Below are experts of layer 7 (counted from 0) of a mixture-of-experts language model. Rows are named router (the router's row for the expert), gate (a neuron's input weights, with its number), up (a neuron's input weights, with its number) and show model dimensions 288-383. Each number is 128 + 24 x the weight over its row's rms, rounded and kept within 0 to 255. Numbers have three digits each.
After each expert's rows: "comes after" lists some tokens at least twice as common just before its tokens as in all text. This comes from a sample of Wikipedia text that the model never trained on. Tokens count by the router's weight.

# expert 5
router:125132135134106106148120139148139181101180127147141091086136162096086135109123145131117117114115106077128116151160099111153161130136159116143132103150174163164085130121129152114103141090093162128131140148142126138137148106088149091108102140117153133160084149095118142130089139129087090120
gate0:122109097130175067106141134123181159121112137092198116108098129133147149164128151155127141149120102071124083095134121120117129094159153144122147107193121154134166072168122148136079108127121168103158139141120141117143156101147136162128137128114107090108133124152128150119164132156128126138
up0:150122100126162124101106145143181132142125146121165125101096135141142105167110141156162147151139129084123089115121106091112129114139142159114137104178133147152185102182101156111068118140125149097144147128128138098139157099146138150142172145113130130110129110168126151154157121148128121126
gate1:140136130158113136117139135131133167133140138132152126153118132120150124141126078102114162131121115133145135106140144137120135121147134115175099094139137161136116125132141124165182169106113086196148135123098100109167168147137135063124087114144104085155121128168088119151123110145096108132
up1:112128141151145146102142135156141138112168138136134125155097126151118108153162105109098176150106106104145150111131112140097127125134147106158129105130103168144095113119129130171144142091103108210126118106093114128151159134168157064103111125128094114123124129151095138118146103133094105141
gate2:121129149091131156143117121133118157111095138141124092136134170118144099130121144098092110127137164107103140137120087126132119121134129076162169111145086128113150103145136139140112117146184134106140147147088132117144128170151140129143184147159093116118130108116128113150090126125138149090
up2:114108128112147126142117114162100126138126139142135148113103172159117113133166150125120080141133139136124137082109093107092086114140109111143181131110094126139119097138118154129148134164124124106132173097125166126121103148109103104153146109116130121141134126132110116130109131120120152084
gate3:129099149115122083119146130136126136093096171134155108112125098111077157119123142112143153137099132149113151107113132114145146156155115107186133141111140143102121119123145138156129116111153139122133137135131123134110136146116096100109155151167157133136115159144141146116115135116135119117
up3:137124153096093069141155116140117133106143150139182110110123111134102141119119143111159150141131147175133160112125125098169175107146118123176149138130120103087109128126146121134128119120156145101109152141133128107117145121122116080094160158149122124133101179132166156081105143102124116097
gate4:119116119171147134147107108102119178176176141164155068102084090136137130108126142149127107141129136155146073134140154152111115116154174122108122140080165164103106110079111151163143164132125134115130107119090157122114109102120099116115116106102112127154125095142131142159109102131069168120
up4:140088142174168154144095077101094128116187137151146094114112159119147136120113122163132136145138105128132084154141168135124120146136157119126134112128133159119098127115122185143092145127094138152185119107138132119094153126141106134113106103107137110157113086105104148137142109136141144109
gate5:141130146136152167159109147129113124175097104142120121120100151135163073111127116096129138105158166142151136099115116131094091148066098114124090102151157127132103171115065101115132151136160109153102104108124146153182147118116131144126115136118130045132122150101120080098088115089109136126
up5:155111138117134138154142104131138137135134137153159137086140117116104097142106102123133122156139111155144139092138126128113082123072130083157102117174146110129142144118062133143134133119144099162109067096100129123157142098131091170130138118133118110133126151091126090154129123103139139143
gate6:175089105167172116124130166144128101133109148139132124118091112144131128135163132141137143173131117159114136139181105127149116127101135089122163143153134177093185129129121153113116164163139131195133103112140146101120126132119114132112118122120133108140128136104156141175141108108129085113
up6:182103105145109118113143154157117148157081133179165098096136122100110120099138122127121119109101088126130139140149134117113112147151129105154136118127134181144113108103071132131115120167139117135146078078103147098115094099134115105142134168147149132156152143147128178153151151104116104114
gate7:151151155128151115167103135121114124099150109132082073124124149105155073185138115170122154150128118099147127097121116165137124118124141168114126116152178113136130149102135145134155149139123078131111129122122153122103096138113103125152132142160120159149175097116140150118157134159160140096
up7:086135146143112098146103117126125148106122114168107096114117163078137122194125111153157141159139120139123118118150133158150154128161107108108156125174179114132137124133116114129136130097100105142120136178146153111107128105099112142136141167100120142178152078135132157105151117135138137107
comes after: "\n", ".", " =", " ==", "s.", "==="

# expert 15
router:118113118128119106160134132112118119097115096087120164131069134125125121108099141134090124093136113144141159133160133154112141113149146084143159137131130164104120108101097185137120149091059136147078109132098163111097155166157133157100070143092141130127073123126128113147122146147136145107
gate0:111141128135139062146173166138150138092113116119124167149129128086109112126118127121127139082115173077136138116154079151144130184157131103096102144152100134149102159140135146156132173111119144157140152151145149158138179146118143111131110091118165124143087133135120136119094099136128115131
up0:139134148173152131128138136131124121094129084105114148122137153106116143125129085116140142112133175093140164122138101120121169129147117147117077127117136112142104153152151136118103166114120141137120104124108129147164137139105132145145126110123168133178110108164133148126094123122107099110
gate1:124121125104111121155112129114121143133118098133164093103097138165103096082152125151129119120095113121169171167161141109115123115142145111122127145142101136097101123114116158139156178117140109130168152120134151110145118156125130128147100096123138154111124145160134152108156099106149143119
up1:132149117100127128147098149125112123116112114128168145126116137142111105113103135108123122148133085146188124126113098141145111141131126134155115135149113118071130123142092113161144166137125130145149113153116192122140149202153152111147129094110132143154094134123137138123153120059133132111
gate2:118163119085137119168148128112118079113121092088138109150104117162133125138086118122144154140141144102154102163119119158127129163086113125129152121105135119110140078114160133138160117097102133110120149122116140095144103131103153149099114197083136125115107128145154099147125112109122125132
up2:116105149122146103140119118104089120103151169100106146145152125123110126112101128134172125136078143117159097174122119142169104127145103112142152120129098149116201112084149109131184137130146143158122152126123108131128135157127140120101124180121152147137132129144115128151085081078111133131
gate3:122102144113135160117135134115105165112167132130109131115099118113120124130104088107130109117162104096110125105137138115126124101125144107115126086121077095111097129163143125124109145146089131154106103161141134153139163109166127141090118097085104078156141175150119163125112133161140115094
up3:137133153120111156115129093139081146147125147111127146109096117115134164147127124087134127072130119136101083087129153136129117088139147125099114126134064157113095120159147130131105168135151126151104150176163128144154146132134136143102113116099127105147137194149111136147134145133157146110
gate4:107098152120142091158171117102129162137131116115140133164126156120167140138134141153137167106133055116154137103116153173100093163177117149124162154169099151105134171122122167123166107139114137133148132130128182152135130129133142136068115161124108134155132130125128082082099092114167169128
up4:157113100150125120149144108087123170109133099099113136111104166146139105125136163160147161137140056116139142180110136169089129131170116137102127201122107120087105146151132161128171133118108113145129128141108125159113119120115141125113133131126122129125078114152134098109109115111135140110
gate5:150147106159123134099110144121103103093129082136132137141130154146095155101084114148115147123089126108162141146124137150189119139175105107099104127139125158112133090136131141099124138158113100164157080086116120111116128133143082078092133143132149142152108150140131120171095120134111127156
up5:157124148132088120097141154095123128139126146177097145144148164164134144116090116191096159130102102104155151201084129107140181129136084117104104161118118105085094119162089123094141140161113120121143095131098130119132159115130095081088105117120136148135128131141124158139129081127126090164
gate6:156139135115135096122141140124171126173138139110137146155119125168108152153093109148089128124089106140109145104106131166126137150159103090119129164138114126123117131158112152158116082136117120174108150155131114144109144081089147108082111223088144108108095097110092111135146140128121158134
up6:139108129099117101130137132121162121106108161107128126135098095130113163110098123129123154111123116135136143114148139182076102134140137059122131100154130137118123115131122112175114147108134139109099136115134159154104130104127139151127110142163151104129105095125105130159185109134104161121
gate7:088105157134117102085113122118104141133131104127140109144111095133108151140121146097118108111100085117159114131123127148114115120140125104083116150127116063157153109152105116144173204167116131144087115104126138177076128133121156125128120115118112093086140099141126130096144173118084128143
up7:140151172147147125114110135125134147107137077115143102178090143134128164143105132122087133149120123114119130112072134141129126153111137116118117139157117109115130131129091120142119147131094105175117143104123154157100153098119160117139084117108132134148185109090149162109160129092096139135
comes after: " the", " of", "-", " by", " and", ":"

# expert 14
router:102118133130085138124134142122110132097145100142132141164138141133125087094125135101096095165148155116123135156136140134124132092105144130134126137139146155122129167133179103161121124105139124177105086073134119131147167129126172119126102145125169112119133118125132153130118164096115141183
gate0:119113137108143136111144173135116105127165140115112114140133119164126135148119098151131106102151096176104147159105121142125143088141102140151147145141115114151143160142107120172109087100151150125147161113094120150111160084126121123112139134122121141087131155085124145136113161107135125116
up0:133123143134095167127129140104118088100155178110122153146116153112132123165132152111090170118147149129122166097094151176165105085140132152163146143135112119172114139157134105138115129133102123153131110121134121152090120086103132122147089111132135149117156125123098112151113112121107111121
gate1:125102127123115132098093164148141148106101132119111163128099152128125122145135114166072130106167151112151181131153162158117160108109120121102192190147162129130126154070149133096140151140160092132169147124085124097118103116157150125117134137131122094142115115180177111115096113106093106118
up1:133066132136145119147088157148120173146155132105120165111114156096130096165141101130082137132150132125188127161176148129124172106130134117132175150124122122116094168116187104132122126127175076192148125099088175133150144094128169131087127106138155078154081137165101105121127101088099103132
gate2:138100146110119113111177137116135141124174167163156148118126108116124157117139115153071156127144124115133163141121099175099150150157167095130121142068127138158156137094103141132116130135115145168157130105120129150115165115140086117106108159113090171134131141123121145166063123143133128129
up2:107093103102123138083125135097136156110116109149131121123129099129156118146096100100162108107106106142117148098096107156155113122164147138124134113076174157124121123121115154137137105119095187144142126095150145165098179154165108098102129136151118143176131138127138157147071136119119106113
gate3:129112102157126150121105115115109126083126126072100155095168084135112101111112126096143174138128134109134138156094119103136150121158181122112115125128108108082102119130129188147135127100165152174146112134119140100116135099085107165120134149144152187136095108075141135141179108136137128116
up3:129138120158116130102165133155079156173096129095128173109105110083141090122137156141144178153115148133096100143087150139113166135142171101158137108146155080092075112123106140147122138125093147130100152120126130086157116113145153104132144142088158151069127126122115103123173113134159135105
gate4:143124153103091147115127153105108170111127111052147140116155147184127124086156118152091140185123145089107126136137121135133109064122129106155101143131132137112114138168109123140130188155087126156118154159124178120167115143085151169140141097096128147109148109105141156172137110180146115117
up4:145132155116103142140123124124124156133180126104153097113154159161152145068134144118133167152129098084116126135136126114143091076088138098155141118132143140113142145119152121113141151131082140154133152157123157128145143130140115138170113078071157088123144103123115195124115117129104096156
gate5:143116131114131145136120155150092180125075094141136130167127066080138099114107119113139161152137145141117122126148143089171123115113114120142143118119116111140130126137131138109138172147147088119116153135148121090105117142170096063105150168142135088098142133153139114144103128128107133107
up5:128105153145118157168110162153095128116135125172128129147113094093138105145138144112142095176105102162144121129148132105142145126123098138140142139144116123130154143107120146103106136149126089154072151155167118113124154128138127113150120179163151094107118108116118096164131126125108134088
gate6:129159136089110152127187131135120145142156104122194125175101160163148133131092127168110062124161100105145132137131109178131139117139162161125144159075119126114121102134118104135141133140120110106086062154156092126113140160153143113147114140135149101132113151148150125098131113157063126090
up6:158146117084100108093176114135139121102111094173159129145087143161118138106134145134137118109141090114125144127131145142148139110185148153124125136138099111077137125169125148167100176157144095103108117118128098160108137132130108115105117092155146141100160150124084127152155135149116125131
gate7:122128146111135171140137164151110168072079112112148101088151170140126139141127128166084111132101114102102134134144124121118162100149133149112148105110127099091117123099152111117096113098118133149117160113113103129114150145104131091126130114136111083172117129140133137134084113116144129124
up7:104136137144108106085113134170082102140095108150125159087154126113118124092146153129132176170138145123137123102147109136149154178148134120132131153118152165159098125099116122130124176183119132179105144163126137120130088142141140095135116110113121111151096101116128140138139151127122115158
comes after: "\n", " ", "-", " 0", " 1", ")"

# expert 1
router:097129145161122123146140141109096108086159119127124077090133142125133100115097134132094113164160102123113156132173115139132143113136152143129151143157181146114114160133178158142110072127100120157116105099129125106142124159154216097124118137113172082140093109095141090124121163127115102141
gate0:142107127134137085133141127171116155148112156130140103105103069157141140094134094144098163127148149164153123141156097130163140147123113135131200128134145127142137112128153147123138134103102119174108141115141183137109117150152170127129127095112152116145132156107152134137128140118119114159
up0:131125090116128088070114125157088120108128132125106108110120157107119117118162082130114109119140159149108162126130113140116124159143108137155150158129140165123125141128129138110134153115117098159110088110086163073128181158128164139089154125135157110104115155111145147136102140103106061137
gate1:120137113117126114104122115175117105137102172129131066145115115177106152089125117112173154101113122127135096149152102130161141153162131162143120123124147144080121141139131137116096064114118164121160167131126117155131098162110149156109138125110104101146092178126135124154174127136149140140
up1:152144131135122146106135130147134119129094176138118070136097122128090143109114134130159143144080135123161088124176117105137123156164120187159124123133127132107131117098135127076105113114134171145141133118116136161128088166089132133116166140122145134128113205102139113119164127140141130130
gate2:111123144126121079140112111138104157100132148153168144091121125123090151149174144118111136125166142097076185119165131122139162113118140127109137160144131141121104127110158097133202105133145124148105140108115137141152127118096111095153128078130140159139119128135169140127121115139144087086
up2:130118138120115092130083102130104136105138169161136109105103123175101160156152102127136139112140159085048149135127131123121159115123157137113143127129120135106114140121166120125157117109122127135118150100100162104146132139117148070138123086106135125132112149117164182150103111158153105082
gate3:138131155146132149136102087129086168135135156171136141122144133154155130117129118139113142126082115132119144132146119069106116131129114111130127134109105125132122154108112118131101107087105142116131143136119099078135155170139122151093071099115154111110134098135109161126120108169147096110
up3:149108183127105159119119098113091138122137127147140132105136122153155113122115085161102138085090092150110134114120094058128138058085102138156106154127102109107124103125119129108102156101127120137149147126100097084098149148161111128120099119119104146073114116139141115130132136151138115096
gate4:103168146123116133129132113092139100134092134140104149153118084124118139105123105131134092148143103116130145142103124086162119113124125127140125136081201091123148108126152083148134136123129155148094080131124140126127106114079106121120098095129133119128138107123148143114094140092147178107
up4:128113112132114149137129141099131146145143139156134105096117158116133143148090178101103191115110153113172134160120131133157138087184139166072147139123136138131082139129118103141139146150121093125124113149128115076128174150167109119097153121134165115125090150113116152130111137165134128146
gate5:101152152090105084121093127137121112107142129153101144138101118092116108143130134098113156144128135174090068169145070103173093125124111104103120119112124127139126115148118142118110149123141101115159097136168113137153102135155135122121128126114118164141123130135169101087147127152123137075
up5:167154157103094114113120153161101082108141172134141096162083085111104093103148139090131076138134119118107100164119145103176125138149141141126103155122145142102113140109153113064144141195162151141151089136171103132104146096148193124165076115154093127124115115131117122122149125148166136131
gate6:146152161120112127121133085133133127115139114112144093101117094122156116086056157141104112142131162141153101129126140148125108135121126146144100138132169127144110101175124123100129160184146121134153159154129154144092101106125147121120117184129154090138111116095135092164115112109120132097
up6:132108141103154128172121091132153149135110113138165078106122125110141088120073149119110116125137123142159101135138157145136112112117171085128128178118146118130125092151137161135126108140150134160119155156152129148066154071129146127124109142150103104118152113128107078146140128125113115111
gate7:138146158144104183137116163100145090154135166155170095086106134135113075146139137087082152139116175115107105130127103140132117113083121162145170106133154144072120156112113147152135116136137116155136117117130130125147176121120138145168137122124140144128096147161155096116170126142110084172
up7:092147116108090145133115149086116099132159128144144134062140134114110084125107146141055151118179165130078102122114118142128096119135126156152157105133134103085128113124107155153131123155148174085156058114161070108123148119171146125155146092131124158121115121163148141144119133152132111142
comes after: "\n", " ", " 0", " —", ")", " 1"

# expert 29
router:104127143133058120133118170104096082132135082177140099144106152116144118127126134112098152134149141163122153089168140154088120107096131155145139099160126135125089132127149128147172110138126137146134091108087146133102161130147141104129124156149126099125131134080138079132115121162131096154
gate0:090110145147068146131118129145100079087169121137101117141121094124129134161127114166133091167146110151161110145122149138109121138158121129170124112117137124106135152132165112157131164155097164151128155168156130107143136108088080095148117141094127174129135107115144161131147110109135135108
up0:095120133179078123145109102128123104086135138161098095137144132150101133156146109135139129128125092155124102112132147133130150141131145146124114130107147125130153119141146102137140172140118150142120143129131134124121131139093077105147133115136119142119110090106137159168132123143136124103
gate1:130165164150150125128099137144099175153159125152145188133130109120122131130094132136102106141163100114081162139132165133115127131150137124150108127142108133178141150132118128137075154130108170153149143111149123121113129142136099145155173135139125140115098069128154131136109128153149162139
up1:082101150152137116122091131145104138150130147196117155088127140122095111180126123097107112133185106130097158133143138166096142138140149108124093122091110147150119150099138123148122110104140119160141163132159136097123134110130096177153122148122141106141086142098123119129147116151161120189
gate2:121115115091156132088108148121120131132150101130157159172101138104137103104123156127105115132171101168094127076192095155115090097094124148143143114156133137193131178082110083091105120150126130138142132119196118110126141107155136139141129141132091104159136165135104111140147147130123118133
up2:154114110113113101107111166137130126142110135111128148176101176095162100096094157107117126150150102193119125085160089116130116131087115159101182149197140132148158173120128107152103102109120146120123097100172104096119177111145140153106142097169127156166122118142084112159132128122104114113
gate3:096074121095103059123128109104097135115104159167120112121134137177133138111124098122155159115139042135111128154137143125086117145138060089113113113103130155142114145112155124116153138144104095136118108122141138164168132094089108140133118143096118130132153134097139164138140148169117156117
up3:101104143129067068138147106071103101124132147148139107135124164203130147108132095143161125095131078167113104158141131114104139152113103143123111110138135117138124142106147160123144130157072112112139126120093123152146150116136125127154119141133126167166112136118123144139120115175097109105
gate4:160133151150086117143101105120121143124121126146148128148099157091132110106113087122099137111093125092138138118151143131115139104092158130102107133134105123101120123137107111108170203125085119111087152118131106157095143173131155151142133175149123145155128128129138168152087110138085114088
up4:124140135139093152114195109105170137148127098131160084138092129091154114136103104126130120209111122115139134116143089179131142140093143153123124073150117096078111126130094112124150106133096142118093165144123143149125174103126131156122102143171142125148142123105100165113132123152112123069
gate5:159157134157145113108122135114126085117175159100134119125081131110144169101150079149155129132132147141164130135120159110116114109146120171106146168124130158108120150185156115128103123158143114134137138146133103117141154118161073155097126150095123111109101106092114127138129097114115117085
up5:136148147110117137087143139150135127110168103136145136131129120147123141138108107159127107074147151116139116157122171096130113100139130089110112053125146115120118133141140126131108141164130128130144106143099148160117138124135088095126143129149134113167143124075150143187132110120104128138
gate6:133176136110094145152148138148080113125127098134141152114133151119099145134112140152119058145080121110155111177141174135157125090134147119111149192176122115103127122134164090123143128150099123155131115122106099147121153150081095168154115168157118121100124140117188153119109141121171105146
up6:132160156109108114137116097148107118138125123133113150131140186133128133153126106100140099151085121125130158152138168112131130112128151127110125130124108100138097144095161069118167134143120131124109123115117130172157126142138109133175128144182134107113179133124160178182089106143165109109
gate7:118131156145090152123115120126128105158080142120145128130097101175184142107092134123160117167109109106163117150133112145180137104107114131155147142126153117122152139110131123131158134119127133183111128146138121118131106097128102125122191112151161152136129125144114115109139122142134113119
up7:121100122128124132136100119078132094139077144092178150134058132143149189109152138113136091173116139167157082143137126136125150043129112131135151098128142110128115120109133094126109116095127109130127108160100137100127149113166098088137150132164150144113146133125111113123123144136093146156
comes after: "\n", " of", " in", " with", " for", " to"

# expert 30
router:112125123115089083157085127081142107158134122165112141107107141128165107124100120102122151175105156127118112101147137096131161132141080145131141175164147160058118137137117155090166134103088140141127074123111078096095165080132176145083095139105131118140157131094158141143117148144113153106
gate0:142098158149094070104106106154128157098118088176116129172111139147135106136134132134135124200129111146104118101104147154131137109105143144130116102120172130115132086128103103133129129110110128129126121131100112112131132133131132122159141170146097143124158134162130140126107162142114149145
up0:130106159088121082156137137125128145128133113134134113137129118138157062106113132115155160140143136155119145079099129155118079135175145142139135118123126092112122105140145108108117148134092142102147102117122124127133145108168102180144162175086123129108128124100140151102147170180132146133
gate1:103152186142135141130109112115142092085137173126115092125142165142067138117151137133139153135159115111108117139099123113159146167115118138123136151131102121112142154118157146146144146119129169130103123104090076120128099135124130107142113123129073146126146132141080135140112117132097172112
up1:117155132106130116136138074131094127131129166140139130155134119141110161105125099134136148171129091143115114117106149118177133141134128139173078144137122122121169077123139157123129172123091169089152093132079077137113101093134125101106125122119110143113126156132098126162121148136116136137
gate2:127137142175104117135123109100094146133162112153142119106158122142117134120114088120119121107126101115096179159094156145149116169135139120178127127095146135098103152183131109131135064125122150129145136115183101164101156121135154140114132144115134103140141105155163109119126114154150154129
up2:127172104152087130116096106117112156139143150148150089101160111135125144115122098132072097118122147124125221131093121119124143140148103146147111120130121143090118135157099145141124107138106123118111149141137109107094125076151156143123116116136150101154127122136144115137143139126146151146
gate3:149134173109136088131135163120115144111124131146115105129134213071149114094164062160111137154155160163101118133159158136122164163130102079127155127155095106116118139124155140070167137111126153150143107114130083118131107108130125142117112151133088148155102079127136134089132147140150067184
up3:147106182095142124159129125154143137110120175140116119101133175137133136118153118134094124135123153131120120136135191124122163161105116166181173161158117103141123140094154114090139106101140137153150141138139148118133094089148130146136110158131115126093145108119154126076140129113152078143
gate4:118177091136135133105164125155105097114157090123102125143134152144148111057115105110125140087131169138078077079125119114135134135133141106116147119164163129092149146126071139139152159159120117125160113089160118115140104147104151120126154123096119127134117124164148148123128135185129143151
up4:124136094127060114136159116124139145104177081143130094154136172128146118091070101117150130126152146126078077111109119095139146167123104108102124099149162162149150143138089120131143175167079124134116151097133124100129111144140114116105110127119126138141155123127157163151134111161104114104
gate5:120136142169075113119121124137159138156151184146149092132143157159121136122081122159121131127109161125114165118138160125102128087079139156165152157133179096132130112136096115080107136098122163123167126110093070127105157161122138154082157087134123148118128154146119116126123127147141124105
up5:111116154132132142151113084100177117124114110147131134124145071097135092152116108105113089167124116078100163123167095127136129105101136164153066064133115131120141162148157129158127114142091124153142107174100122137149141156125100122130119114148121144147109124134106115129096127160111098089
gate6:150106122113115131111090101111120152120139161094148091140106154116136160092109155091097172092118115166139115120154146142129141104108161155115108138113111139143115140137123141128121116152116157078174162052115153100127167092127141157159126157162070124070131117129142146145136103101102139137
up6:155129113119154167111101141091102154126159137108136090137092127102163156092118125098125200124092144149132172155134123083120127098107147132075121156112121138136127127132145134134156112126124150090167155141068136117144168142170157166125116146134101136083103129145115107133146106138104118132
gate7:175106109137131088148117144138100114127129111125052124116163118185126134136068142140149164148120097130162140152092121123139126104101131122180160131137114142130123139107120136125161162111131110145084108110094111116130114150130130088131110157135155140099119142128138150154144151173111099148
up7:194103131118144128120120118138105111128170128136090098153137097135125130115122144109151155117161129127113114165123110122117173130093133103103137130139179118126114122101116088112131125116116181198112098154071114108110099120124100115096121143123107118112098148125122123132154123150120121151
comes after: " the", " a", " and", " an", "'s", " The"

# expert 6
router:114131138134118100137135165123082119139149092119153112151113132108135110118097134128115140132153142125159156108138108104132128118162136128137139106182149151109091143139157148153108135149081158140112143114081161166140185124117160116153096142164120092112165161101132101132124125176133138164
gate0:126139124183147105108137184123106073135138113109149071162142142135145100120131109097106147083101048159160086115133109124139113125148143090095162127148144137141117134099127173109118143127093120116118149113123174126140159075097127108130117140130130112145140132123121143098148123158132130109
up0:160136139174140137167122173109146110157121116155143113168140162148154110120125150104118142098077095134138105103115134112119098142146126091124131090141117118149110139108140194137083138177101122078099144122094186168107163105100110140141127138144157131132156162126107114126178137146123118083
gate1:164112118124076138098151132159116072118099147140136156103122106101154124172106103103122105136115121121171082126116135128136116119131108143135161134082151140105090155139098149117113137196142110153134068128134122134174159133143099157116119121102098126118130137133145121097118114155148113138
up1:133116093145084149111172146115123072143093136142102130148133101140123133137080101126143130148100111101152088058154104108123130139116122129103165095122129113119116140139134091164083111160168115125089079106154135155137113132149139121113112139130089098134126167102137151089108131145169114150
gate2:127097148113085133195122142155121156160126074136121144086168106110130116139117151105141148125128154111117087139181147127188108131200128133121143107193098151110165103147099136126151113143134155157088142136087145092132158143104131127141115158153082101089144137116125144122105124153175147119
up2:093125160125062111167128139130105118127138096111112136093141103126143127114143117124117141110159170131117093140136145117120166140129115145154090120170119153109119127099169153106167138142116153175103125123113150106100144111143099130168104142143085092106156169124119113131083109157169135132
gate3:170104105105143116134108176141116127155105091129148095092104106107115128142149132117147102146134146075104118116141073112150129133154154117122112133143102136110101075143123153114080131118127160136109131103116148095112134156104116126134160169129153144189119094094105102118094115078141161109
up3:116076120080139081122145152114104143147125120128154069127105092108094104146134127108129155156113107119143140142146127097132118109153151129120144078141103099112116083121106146129090136127114152125132122110119150188106141140144125112152134135148087122135136117118077149127136108114159154114
gate4:138105160111114142132131161175156110098111105116153125145093111142100124152136098163115153174142112123155152087137109126144122125068155161127148137146109133144129129110150120170133166135102131131109150119106115136117159082124110111123097115146074122143186150110175142148140105140093144116
up4:141075126109084125144104132131166117120136131077129092178130145146070127121125117098116146152110115123144144086093150156146113122127142158104129086159111144094120096105124123137112133161133125154132105095146151132111161145114125102140107176088111142144138140141150122132182134133141095128
gate5:109085110133153164124136128111123165090125103111172109150135119080137169079122127162123174117085120115132091136133076124138147147163114126107135133130117120146134145155149166108145148129118107159131118171105127132138154164106153099143095149169142135136128153130130120089102144133108124140
up5:122105125111148118130143109095110143133159117062120098130131146090122174099120166162092153119128116115143116142104104176123151161156117146132138123126135134125108165150135135147162093125135103100121146150126107185124167174134185128149071124183155135127116126148126121100113135154092128110
gate6:124125119119124119182089131142145099144140168131103119113101161138166140095124124140135149134117095120137126109102106142154141135184096105119165121130136148130154131161159177178096095107147132126121115150138136123104096164160143184114095110173133104127109122132162134108143102123115128150
up6:133121120144135099129080151110168111142123158125123136114126132140121135106093135108130149118132088166124124107112111162136153117157122110067177107116131130113135115124154137157091161105139134128106095116133139170098104138121169159156132121165120113113133134130155142133138090151130120163
gate7:135137118138112129152092134117106130116174169129099145126121122127150085130101098114131156157099115098138129102090074141149094096144110141143153117112098134158137093129143097163123143131138143140140132108097139143134112139151169134115123098110171158130132130138136159132171116146144147125
up7:126112091145110103134099151153124120117155142164135154117116117129142110137129109045147138151115129104105097089084110131164118083160102143146168134117124177164124118143132090191089100148082140139141160139121120190135135126151160126124139153088144146156113096119123127137118095126144118114
comes after: " of", " in", " is", " as", " a", " to"

# expert 7
router:121116117127142137133153119136106120110153146138187103117131135122106109126117141127129106108118140159146092155117137122142159120174072115160122119133169191130086121156141157130122119093135117107119060132133166141125177127093167109086116143148133108146095119161162134114080152144116076111
gate0:119140129112098108128165091127164144083141080141149121187119138135176154131172117110103109129132115150126115144085158083128138112088131121103133137107145156126095135082164122150125127126068113124143101089131130118121160136147101139123132112109182150122118141160142133150124121128112165098
up0:119130132085091126118143105115149143120170122142145067151118130099153110134165147123100155128132117104162101151101110127136134135112151121110127147116083123176134096126136124153143095156096141141116123136085164112129127159118119134120157106147174169153066130139178101178113139094077151135
gate1:114164106133109112150137150173108160133133139178147097129141169162094116131128086100124186128139155113090119117073125074153136121099140154119155155116146162120171137143108148148098097120124140168110156137116124075148128111105099119124128123093118130116142155190131155087128116133140081117
up1:087153131137132109176116128106088124134108152179138141091148150132094115098096079127126133133144126164109147133110124096141120077113078143142104166140168147096170157148115156155151134082126131192140121140150117127106139128123150114133138105135093126105154129160133113109140105148130091124
gate2:150136160118102102098128128142110109106123137126174152118065126143150087120108083113143096164119130112115107118126151118121138112121131125127156144140131145137138117139139136124145093135092108141139105110149099125142116121094104166153079146129130133149166141141129159109186129137166105112
up2:124125117113125147120123099133110162147162130129068126143176081105115130146162189172111112114099130125165158100127110077158157106120151130123118134164123120131112070098143133132097123148155123068128097118123140104145142123111121091122111116116162115148132157116132127143106154105138119150
gate3:194162122144117155113121131117151137102143110125120120143089113119115128132125150100134147138132127174103126094136134137164103125154145111138125131154134095167156114190134105140150146111119121102137106108091108106138163113146164118150145108147151155153111112146133121134104151136141152175
up3:148154125088140150157137119089155167093169136103169146113093129125101119090131141112137165139124111111174108150168109118115131121136140122114114187132146140097104108127164135110116138101137128132118161123071101140095112125111094127129109126132129139110200148140141135107095114125086135122
gate4:192077121136133136148148106147134153139120116146082162117102115127137064099108112144152121133132164119107121121108190125135141112131147139104156123146115129119109152152160115128137147108135133093140101139147146124104153129115105076120143159140188140122114114133157172126128162144115119119
up4:149101139116114102130138127114157130113122132134096138083134093123158134112127085130132111099173150144139115137151153136149135109173169164153145151105114093109079125142142123091123153142141117118133113141139186099126133126126089165122118152132179114117121109119158131156141137094106097100
gate5:122132146093121134130145116119139123138169111170096131128121115138141142129162143134109130161142116135111116118111144107142105120100144093151144148103147161124159158086120089164130128132143132125148090097170162095134123080134163141069091145178107120083089172139092162167129142161109149126
up5:123096139068116141090174112128090141124157166205092125193098119129116137151141131103115147101164148129129122141089150105148157102091113134110140130117152129129122142092115150130120151124100152131162120102147154086108142101148095125109139129141126158129069127116109126149133123172119163106
gate6:160142082107118112136141120152145148132186102133145114167136137125125106143148134149129115125120100107125133111129146163115130075116115114121080141150135138129118106135082147096115107152121122086128103146114124133120121123141137137155126177079146154106103122099132116121100147151084107146
up6:107110129118120144140086124112183119100164139129123128140160101116150112094115103132156091170128154112139140121115117108069180077110112141111114152123121099138103130173143143131130117118148130099129138109129146109115122149146177078152102162124117152161101165094112082125159119111094110083
gate7:139094127130104134121129118142149123143110143116086143145126130096099154165105121148119138124141128163094131183141104150192157126129103107130159127143147114095121099150111090167152157134125136175157077141103133117137169136118112132168154114186103130166125175150140118158104127154150130157
up7:136084108128122090142132122115142106139128126127105126120090143124095128128093124141107149100136131136113147173156094177163139118150122123141161113145160143114117091145136103160153147115121138150184099153106116086145151109115135121121152108146122126117077131139117135139073117142178130183
comes after: "\n", " |", ".", ")", " ==", "==="